config.toml
n_layer = 13
d_model = 128
n_experts = 48
experts_per_token = 2
d_expert = 96
d_shared_expert = 0
activation = "gelu"
moe_layers = [0, 1, 2, 3, 4, 5, 6, 7, 8, 9, 10, 11, 12]
router_score = "sigmoid"
normalize_top_k = true
routed_scale = 1.0
balance_loss = 0.000134
balance_bias = true
n_groups = 8
groups_per_token = 3
init_std_router = 0.0161
lr_router = 0.000794
n_head = 2
n_kv_head = 2
head_dim = 64
vocab_size = 8192
norm = "layernorm"
norm_place = "pre"
norm_eps = 1e-05
positions = "alibi"
qk_norm = false
attn_scale = 0.125
tie_embeddings = true
parallel_block = true
init = "trunc"
init_std_qkv = 0.0442
init_std_o = 0.00866
init_std_up = 0.0442
init_std_down = 0.00866
optimizer = "soap_variant"
lr = 0.00559
lr_mult_up = 1.25
beta1 = 0.95
beta2 = 0.99
lr_head = 0.01
grad_clip = 2.0
warmup_steps = 200
schedule = "wsd"
decay_fraction = 0.618
decay_shape = "cos"
final_lr_fraction = 0.05
batch_tokens = [65536, 131072, 262144]
seq_len = 256
doc_mask = true
z_loss = 0.0001
train_tokens = 504000000
steps = 3919
dataset = "wikipedia_en"
Below are experts of layer 5 (counted from 0) of a mixture-of-experts language model. Rows are named router (the router's row for the expert), up (a neuron's input weights, with its number), down (a neuron's output weights, with its number) and show model dimensions 0-127. Each number is 128 + 24 x the weight over its row's rms, rounded and kept within 0 to 255.
After each expert's rows: a language model's description of what the expert responds to. This comes from a sample of Wikipedia text that the model never trained on.

# expert 40
router [166 104 136 118 109 124 102 106 154 132 138 114 153 133  98  75 151 180 156 123 134  97 110 125  82  76 162 145 135 134 174 165 108 100 165 122 189 161 103 134 122 142 143 112 119 170 137 148 116 117 168 124 135 120 150 141  84 163 146 143  76 106 141 149 151 143 130 121 117 165 158 126 143 137 130 115 109 128  85 112 121 179 127  98 138  85 166 137 157 148  92 129 145 140 105 120 162 107  95 130  97 161 112 151 122 104 135 145 123 162 110 123 102 119 112 113 127 141 119 111 150 139 118 141 119 123 146 115]
up1 [167 104 126  98 116  98  94 125 126 167 141 147 144 138  96 175 137 155 148 157 102 135 175 126 141 135  93 125  78 100 142 158 153 140 122 102 161 130  98 125  92 138 112 133 104 170  86 129  93 127 153 137 127 127  81 109 126 118 133 120  85 168 135 142 125 133 117 105 111 124 140 114 168 137 105 152 142 117 126 113 108 138 181  82 168  94 126 150 123 138 121 140  97  93 125 141 154 103 165 146 137 131 171 168 105  97 127 130  96 135 131 113 146 127 108 182 152 128 140 104 148 125 132  98 123 116 128  75]
down1 [151 109 110 124 126 127 180 128 127 170 108 130 121 154 169 120 123 125 122 103 147 105 122 120  85 124 149 117 109 169 138 117 155 131 138 120 122 102 152 123 142 137 170 136 142 109 107 116 111 167 143 116 125 157  82 108  70 148 104 147 152 130 124 115 108 113 118 121 155 122 140 136 140 170 118 170 145  83  81 150 149 144 103 120 146 139 139 158 139 112 138 138 149 125  94 130 163 164 127 163 146 107 145 123 117 129 112  54 182 153 117  92 165 106 117 172 145 157 114 105 154 125 162  81  94 119 136 118]
Description: Common concrete nouns

# expert 31
router [114 113 115 141 164 132 112 116 152 134 125 117 159  85 121 112 202 149 104 161 113 108 133 129 129  92 116  82  93 160 138 129 100 115 139 134 169 141 150 116 125 132 112 125 117 182 158 124 144 110 142 165 116 140 120 185 129 144 175 147 129  80 165 165 143 146 143 112 111 143 132 174 140 160 126 152 101 101  87 151 129 155 126 119 148 118 145 150 137 121 116 144 105 152 138 113 121 117 116  72  84 144 112 124 109 117 173 141 146 141 103 123 115  83 100  90 145 118 113 117 134 154 104 162 128 136 138  92]
up1 [131 135 162 118 107 110 149 118 160 155 117 152 135  85 115 105 139 142  96 115 111  95 127 124 102 107 145 128  63 160 150 139 107 129 146 140 180 141  89 142 128 114 116 134 136 123 131 147  81 123 142 184 158 107 160 159 161 126 131 122 120 136 160 132 169 159 143 111 144 147 161 115  72 133 153 147  77 135 169 117 119 123 128 121 118 153 103 158  82 157 123 177 101 125 147 153 123 117 122 144  97 133 153 119 130 132  82 126 179 163 149 150 134 125  88 111 126 129  93  97 125 139 118  92 124 126 138 113]
down1 [138 126 119 131 142 132 143 122 131 109 108 111 170 147 152  89 114 108 105 141 114 113 123 105 169 156 121 130 115 122 102 141 124 141 126 121 156 113 129 153 126 169  75 141 127  97  85 109 134 177 165 133 118 106 114  64 164 184  84 146 101 160 125  87 153  91 116 147 116 116 154 143 139 148 146 117 121 114 126 143 123 156 126 158  92  79 118 131  59 136 153 132 118 151 109 127  87 115 123 126 158 104 132 119 147 118 114 130  97 137 115 151 161 118 124 141  63 144 118 134 121 147 167 167 140 104 109 132]
Description: Adjective suffixes, common adjectives

# expert 19
router [107  99 146 145 150  82 156 103 133 128 146 135 115 136 129  94 164 106 194 130 151 126 123 138 123 125 143  58 122 133 149 168 119  91 172 143 171  96 113 103 120 138  93 122 130 166 154 101 105 102 144 158 131 156 113 120 124 116 140 141 111 125 140 168 150 166 129  97 107 200 116 143 104 159 120 102  93 138 123 110 129 156 116 109 119 119 103 117 151 126 110 133  79 158 159 114 112 122 117 118 142 131 125 150 118 122 145 140 128 176 102 112 102 112 109 123 122 173 132 127 117 128 119 144 123 136 187  91]
up3 [130 139 126 142 126 128 144 134 134 142 134 145 166  99  80 143 148  94 109 112 124 120 173 165 143 115 136 108  92 126 138 159 126  95 122 138 109 123 167 181 103 127 117 145 156 124 127 160  93  89 124 121 138 111 134 106 151 108 113 151 121 122 108 124 122 191 138  90 126 150 114 137 110 115  92 111  75 157 140 127 119 154 148  83 147 106 106 111 126 114 115 125 139 151 123 185 144 157 148 107 140 155 112  76 128  97 141 153 147 169 128  90 100 115  71 108 123 103 138 139 128  81 121 139 122 133 123  67]
down3 [141 167 141 127 116  88 164 119 114 168 134 108  76 123 133 131  90  89 123 144  89 105 142  57 166 108 143 108 130  96 102  64 158 187 120 112 126  96 149 113 152 124 126 138  96 100  88 116 111 103 161  86 133 141 134 124 126  80 108 162 141 125 108 124 138 142 157 112 116 134 127 116 134 113 151 131 127 179  94 134 152 121 144 149 110 144 151 118 143 137 114 127 122  99 153 157 151 120 113 106 163 123 112 130 149 110 147  90 139 151 138 106 164 135 109 124 117 143 110 131 171 119 125 106 158 107 103 152]
Description: Nationality and place suffixes

# expert 4
router [163 150 138 113 143 149 152 107 122 142 147 138  94 147 159 122 131  95 161 156 178 155 141 136 102 151 120  94 110 143 123 172 116 102 146 130 125 141  96 121 130 150 111 137 107 153 118 143 128 114 127 141 144 172 136 148  98 179 131 152  94 131 139 126 151 171 127 115 135 143 115 128 103 147  97 107 119 148 137 104 140 129 130 140 168 115 136 122 152 146 111 124 102 139 124 117 118 116 119 125 131 125 113 135 114  79 165 144 127 155  93 189  75 111  95  89 153 143  79  90 113 147 129 114  79  91 188  78]
up3 [173 126 144 110  96 148 137  94 130 150 127 125 154 166 162 133 120 117 113 114 100 116 190 120 149 149 150 116 138  98 138 141 104 130 139 142 149 118  93 139 113 171 167 176 140 125  86 115 177 139 110 142 154 109 176 107 156  92 149 109 130 133 131 122 104 133 151 103 158 136 133 131 152 161  63 110 149 148 120 102  89  88 183 143 136 140 136 114 133 118 159 115 112 176 131 155 121 125  98  99 135 132 165 122 128 127 129 115 139 139 151 131 108  95 103 118 137 125 104 107 107 158  88 106 158 114 174 134]
down3 [112 117 126 183  81 127 108 129 148 157  89  95  89 152 126 138  99 142 118 122  99 136 133 132  88 124 110 171 165 167 118  92 168 116 135 134 146 139  88 120 142 103 116 148 155  96  98 154 153 177 111 101 127 120  88 157 111  77 137 121 117 167 123 106 164 114 129 151 130 127 147 129  79 128 140 142 107 165 106 147 130 129 143 133 139 114 137 202 150 122 125 123 163 122 133 101 112 131 114 143 161 129 104 136 157 144 129  78 124 112 103 140 103 114 138 144 118 146 147 123 118 130 182 109 131 113  87 122]
Description: Name syllable pieces

# expert 9
router [111 104 135 151 146  84 186 113 134 154 163  95 152  92 124 114 123 128 150 146 148 149 121 134 113 178 160 139 121 120 100 168 154 101 147 112 112 125 132 104 114 128 125 121 128 147 113  99 122 139 125 155 153 111 167 142  77  95 148 151 112 140 148 112 153 134 125 105 130 127 125 149  96 123  81 154 119 130 122  72 137 120 140 106 131 136 170 151 162 112 106 168 149 108 117 113 150 115 132  93 125 136  96 140 154  85 131 156 164 153 101 207 118 104 103  90 106 129 160 111 155 151 119 123 103  99 132 119]
up17 [129 125 111 121 130 132 119 137 165 106 108  79 122 129 134 139 137 177  90 153 127 106 124 120 128  71 127 118 152 113 143 107 155 139 126  91 155 182 125 161 112 133 134 164 112 134 132 110  64 122 126  88 155 107 106 137 116 165 112 104 129 107 151 115 116 134 135 167 168 126 146 127 151 112 150 146 166 100 125 122 160 130 158 116 119 161  71  91 140 168 153 142 132  93 124  97 103 116 113 105 144 109  79 164 154 135  97 126 135 121 142 153 132 141 102 135 175 126 137 108 143 149  87 137 111  71 144 132]
down17 [165 149  93 154 158 156 118 139 143 143 115 109 123 115 166 136 117 176 144 174 160 128 113 101 169 101 129 132 104 127 139 110 111 104 133  73 145 136 114 193 142  92  98 130 116 133 118 119 124 130 140 124 187 133 116 138 102 118 144  88 109 162  86 168  89  97 103 114 135  97 131 131 147 168 146 177 110 120 103 130 120 149 128 128 148 126 109 157 110 174 146 101 148 143 120 128 111 180 163 136 141 156 150 146 152 125 139 143 100 118 143 105 160 132  93 105 161  88 136 109 159 113 132 120 120 120 123 134]
Description: Name-internal word pieces

# expert 44
router [146 169  98 147 138 112 127 123 112 143 220 114 158 108  98 115 120 105 126 132 138 143 123 177  90 123 158 134 132 151 180 129 125 108 114 142 158 101 141 117 143 158 116 103 134 159 150 137 126 103 137  98 190 111  97 145 133 115 154 116 103 123 131 113 112 136 160  80 103 115 119 131 106 153  87 134 109  92 127 148 130 131 180 128 100 111 159 158 141 122 111 132 153 141 136  97 149 142 100 123  88 134 133 147 102 101 136 139 123 177 135 146 115  86 128 139 105 177  96 109 131 132 103 151  94 111 143 129]
up1 [ 81 114 103 153 110 131 161 122 144 150 150 125 163 115 162 100 100 160  98 107 121 171  92  97  94 123 118 136 114 133 152 149 127 125 108 125 166 119 155 116 133 133 105 117 165 135 117 146 149 115 159 141 133 154  99 144 143 140 150 114 127 122 134 155 125 127 118 131 181  91  77 133  85 119  85 155 124 131 143  95  89 158 144 127 103  95 149 121 126  99 134 118 170 112 160 137 109 150 171  91 172 105 112 143 161  89 148 133 188 133 171 114 157 163 124 142 134 154 103 120 117 130 114 166 112 112 119 133]
down1 [149 152 157  71 165 112  81 147 142 122 137 105 133 130 150 149 118 121  85 116 146 101 125 135 151 123 116 130 134 105 165  92 123 118  99 137 126 138 121 154 136 104 175 158 146 110 146 127 126  98  92 121  89 136 159 163 118 122 142  70 117 163 155 129 125 115 109  82 101 143 139  92  92 108 138 153 121 102 128 109 130 100 145 131 155 142 100 104 122 149 139 120 162 136 152 106 110 145 154 105 115  95 158 118 124 142 104  94  90 154 151  54 154 123  99 146 129  81 109 136 123 115 129 112  82 108 151 138]
Description: Table row starts

# expert 0
router [147 125 117 131 142  95 132 122 148 145 159 107 111 159 175 116 136 106 145 147 159 137 112 128 107 151 126 129 129 149 142 115 128 134  86 119 104 175 135 116 125 150  96 139 111 126  87 110 164 109 143 118 134 126 123 184  93 187 107 107 100 113 141 185 165 147 110 113 105 146 145 168 113 126 136 130 100 107 116 122 138 190 115  95 133  84 132 143 145 125 105 129 102 140 127 103 116 108 106 130 132 134 119 127 134 135 125 139 128 119 131 149 105 103 103  78  58 163 141 118 158 194  95 136 136 165 160 129]
up1 [155 125  96 101 120 143 119 134 155 133 132 160 155 151  94 125 103 126  98 142 182 156 137  91 115 108  96 138 113 118 137 163 157 140  96 131  85 132  89 124 119 180 152 127 132 105  80 154 132 114 148 116 116 154 114 143 103 189 106 159 155 132 119 114 167 123 126 141  96  91 142 152 119 121 153  97  93 136 103 120 137  98 158 173 153 107 156 155 134 132 149 148 129 142 132 125 137 107  52 151 178 135  94 146 150 108 104 153 142 121 134 129  90 102 138 113 123 112 150 126 135  98 103 105 130 148 117 126]
down1 [118 156 128 121 117 136 142 140  94 133 172  78 133 140  94 134 112 126 164 168 143  96 113 113  99 180 159 141 103 151 128 106 158 128 151 131 134 142 133 138 154 131 141 122 112  78 142 116 119 174 134 172 128 114 164 134 139 124 131 159  90  95 113 142 111 121 110 151  74 119 143 132 109 144 154 152 107 102 112 140 113 143 136  73 143 165 134 109  97 162 125 166  95 137 104 148 103 144 165 159 177 151 147 139 129 130 119 113 124 136 142 102 113  85 158 135 151  89 132 145 151 103 138  74  97 152 110 109]
Description: Joining punctuation and symbols

# expert 29
router [139 111 131 119 172 113 130  87 132 159 166  95 163 141 136 129 138 118 116 123 147 150  36 123 127  97 165 124 109 132 133 110  94 134 103 155 149 120  83 129 136 164 127 125 114 126 145 116 181  99 144 115 168 153 146 129 111 128 114 144 114 146 129 127 164 178 137 120 147 146 132 175 119 120 100 143 106 110 128 104 115 126 130 120 147 116 148 184 126 132  96 115 181 148 112  87 104  62 123 130  93 145  97 128 125 152 140 150 145 128 124 154  94 128 125 130 129 137 136 134 141 157 123 127 103 114 123  68]
up1 [127 117 114 120 130 152 120 149 144 128 157 103 158 118 164 106  94 106  88 130 171  94 126 104 154  89 156  90 151 131  97 140  98 162 129 103  98 123  83 123 157 170  95  80 153 104 135 129 112 143 141  77 105 164 143 138 111 150  90 139 141 156 129 185 188 136 132 136 115 125 133 103 142 135 139 169 138 120 117  91 109 135 167 127 138 153 135 165 112 127 118 147 139 128 140 124 155 155 127 100 164 112 117 151 156 127 149 107 103 120 147 151 109 166  87 145 116 142 110 127 107 104 139 161 116  97 134  97]
down1 [127 139 141 122 129 148 134 100  49 134  91 172 131 109 148 104 125  51 135 116 123 145 125 104 159 152 115 142 141 109  47 128  93 141  91 147 122 113 120 123  98 103 140 149 133 155 103 143 121 109 150 129 117 127 165 129 129 126 104 130 172 162 134 148 125 124 128  98 148 110 119 115 130 115 149 168 114 126 153 137 115 120 118 160 133 132 149 136  95 153 117 128 160  90 139 145 133 133 148 115 119 146 127 173 177 132 162  96  92 140 102 140 109 163 124  86 165 133 127 106 116 168 157 113 126 102 160 112]
Description: Capital letters in acronyms

# expert 39
router [148 129  75 132 136 157 129 106 160 174 121 101 104 113  82 129 161  95 139 165 147 124 107 160  67 145 139 151 134 159 138 107 111 122  85 100 149 101  97 140 107 151  96 117 104 133 125 122 150 152 132 110 118 155  81 137 128 148 147 141 123 113 139 119 185 154 132 110 154 130 145 160 143 158 100 139 132 108  81 131 123 126 131 136 171  74 139 137 130 116 111 120 139 151 139 116 142  99  86 118 103 156 151 134 103 123 154 146 145 161 132 138 111 124 121 174 143 142 123  45 152 145 112 124 123 118 132 115]
up1 [111 107 121  93 157 124 115 128 129 132 142  97 100 128 101 140 182 102 107 126 126 162 104 158 147 130 157 128 181 120 128 118  96 141 110 135 131 115 148 120 136 152 131 103 116  99 158 115 135 112  89 124 148 130 166 134 146  94 143 102 168 143 123 112 186 189 168  98 169 190 125 138 130 133 160 141 141 124  97 107 129 120 124 150 109 134 137 166 118 106 116 106 121 145 135 144 146 113 141 136 163 158 143  84 132 144 117 130  78 148 105  92 101 190 120 114 116 142 149 133 109 112  72 140 138 108 147 146]
down1 [158 123 126 104 167 129 126 139 111 166 135 155 159 144 129 140 121 113 126 112 138 170 146 118 153 131  99  46  86 152 133 145 132 120 125 121  83  90 115 106 135 138 172 142 121 104 151 114 103 103 120 148 100 124 142 130 138 120 135 156 138 132 160 163 158 122  86 133 129 167 104 143  96 180 106 129 123 145  75 100 129 123  96 144 148 128 117 113 138 121  97  92 138 148 107 165 119 153 108 150 115 132  79 119 172 149 128 101 161  88 130 169 114 133  93 140 116 166 111 137  76 127 124 124 140 155 121 119]
Description: Counts and scores

# expert 7
router [113 109 127 134 152 129 143 101 153 148 121 102 164 155 125 164 168 114 153 133 185 105 126 174 106 165 146 115 101 105 188 166 127 113 125 124 131 101 138 120 115 146 117 107  90 133 119 129 123  77 129 118 113 161 104 123 121 126 146 149 121  99 133 122 184 144 133 125 102 116 124 126 133 136 122 137  66 119 121  76 162 139 170  94 137 107 107 164 160 138 112 112 126 143 159 133 150 103  66 128 123 108 110 148 137  78 112 172 147 113 134 166 114 131 100 115 134 147 104  96 131 153 123 154  94 128 135 109]
up1 [102 101 123 124 141 163  93 117  95 133 120 112  99 130 122 149 149 132 150 150 113 166 153 132 110 110 118 108 155 117 109 136 119 113 123 160 110 124 138 113 149 149 135  96 143  83 138 165 130 123 163 104 146 105 169 171 145 115  72 109 104 143 145 138  90 101 134 114 115 127 126 183 120 150 139 147 131 120 114  98 159 129 189 140 145 127 136  79 139 110 122 113 154 120 151 148 119 134  89  85 144 101 153 128 141 145  95 177 134 144 112 150 142 116  81 157 135  92 157 105  98 101 144 174 124 142  73 109]
down1 [141 150 134 101 157 108 106 139 160 127 108 158 172 134  96 110 109 149 123 184 114 156 111 110 158 149 134 126 120 113 129  89 121 166  79 147 126 106 168 161 156 168 155 111 128  80 174 126 132 116 131 156 126 161 114 113 126 123 115 172 132 113 130 135 129 135 128  98 145  88 129 138 175  90 119 125 102 113 108 102 104 116 122 107 107 118  82 127  86 119 137 130 130 128 197 155 123 105 152 143 164 148 131  92 145 177 144 116 140 154 136 158 136 103 124 131  98 119 127 139 128 129  81 116 136  83 145 120]
Description: Mid-word syllable pieces

# expert 36
router [161 132 116 146 129 141 163 128 154 163 139 107 142 137 104 134 183 118 120 164 165  85 125 124 101 100 126 125 122 183 132 114 133 125 156 150 109 139 161 128 123 136  90 121  64 156 165 119 134  89 169 148 104 147 102 145 116 128 148 125 128 102 105 135 115 135 149 114 155 130 120 132 144 173 131 125  50  78  93 113 151 172 151 131 139 132 104 146 134 103 113 127 136 124 190 113 137 122 107 109 141 129 127 117  89  99 119 145 124 132 139 146  85 102 123 128 133 129 107  95 137 153 111 149 143  95 161  92]
up1 [102 133 133 109  63  97 154 157 119 156 122 132 148 127 179 106 153 133 116 183 145 112 144 162 122 152 132 147 135 108 133 122 100 103 117  84 139 141 122 108  87 165 129 107  95 100 112 114 147 132 121 110 160  86 151 128 108  96 129 110 154 143 129 132 117 159 137 176 121  98 106 143 147 172 146 152  77 122 140 136 135 135 134 143  98 120 113 154 114 138 119 138 110 111 132 156 145 135 143 146 173  90 131 100 106  69 144 128 139 132 135 188 180 120 120 136 133 157 132  95 152 129 108 124  95  83 127 125]
down1 [129 111  94 137 145 132 102 114 135 166 133  82 134 125 136 105 148  58 107 132 131 118  73 147 156 110 130 102 109 145 134  89 127 104 127 114 131 144  94  98 126 152  70 128 125 111 113 108 109 141 126 131 121 130 156 102 100 171 134 142  77 121 115  99 128 136 184 164 105 175 104 120  89 158 105 167 148 168 155 142 110 142 111 169 121 158 105 123 119 134 132 109 141 115 130 160 120 128 132 104 169 150 162 136 136 144 141 118 133 106 139 113 181  88 121 116 119  95  94 130 129 125 182 147 130 131 129 128]
Description: Indefinite article after verbs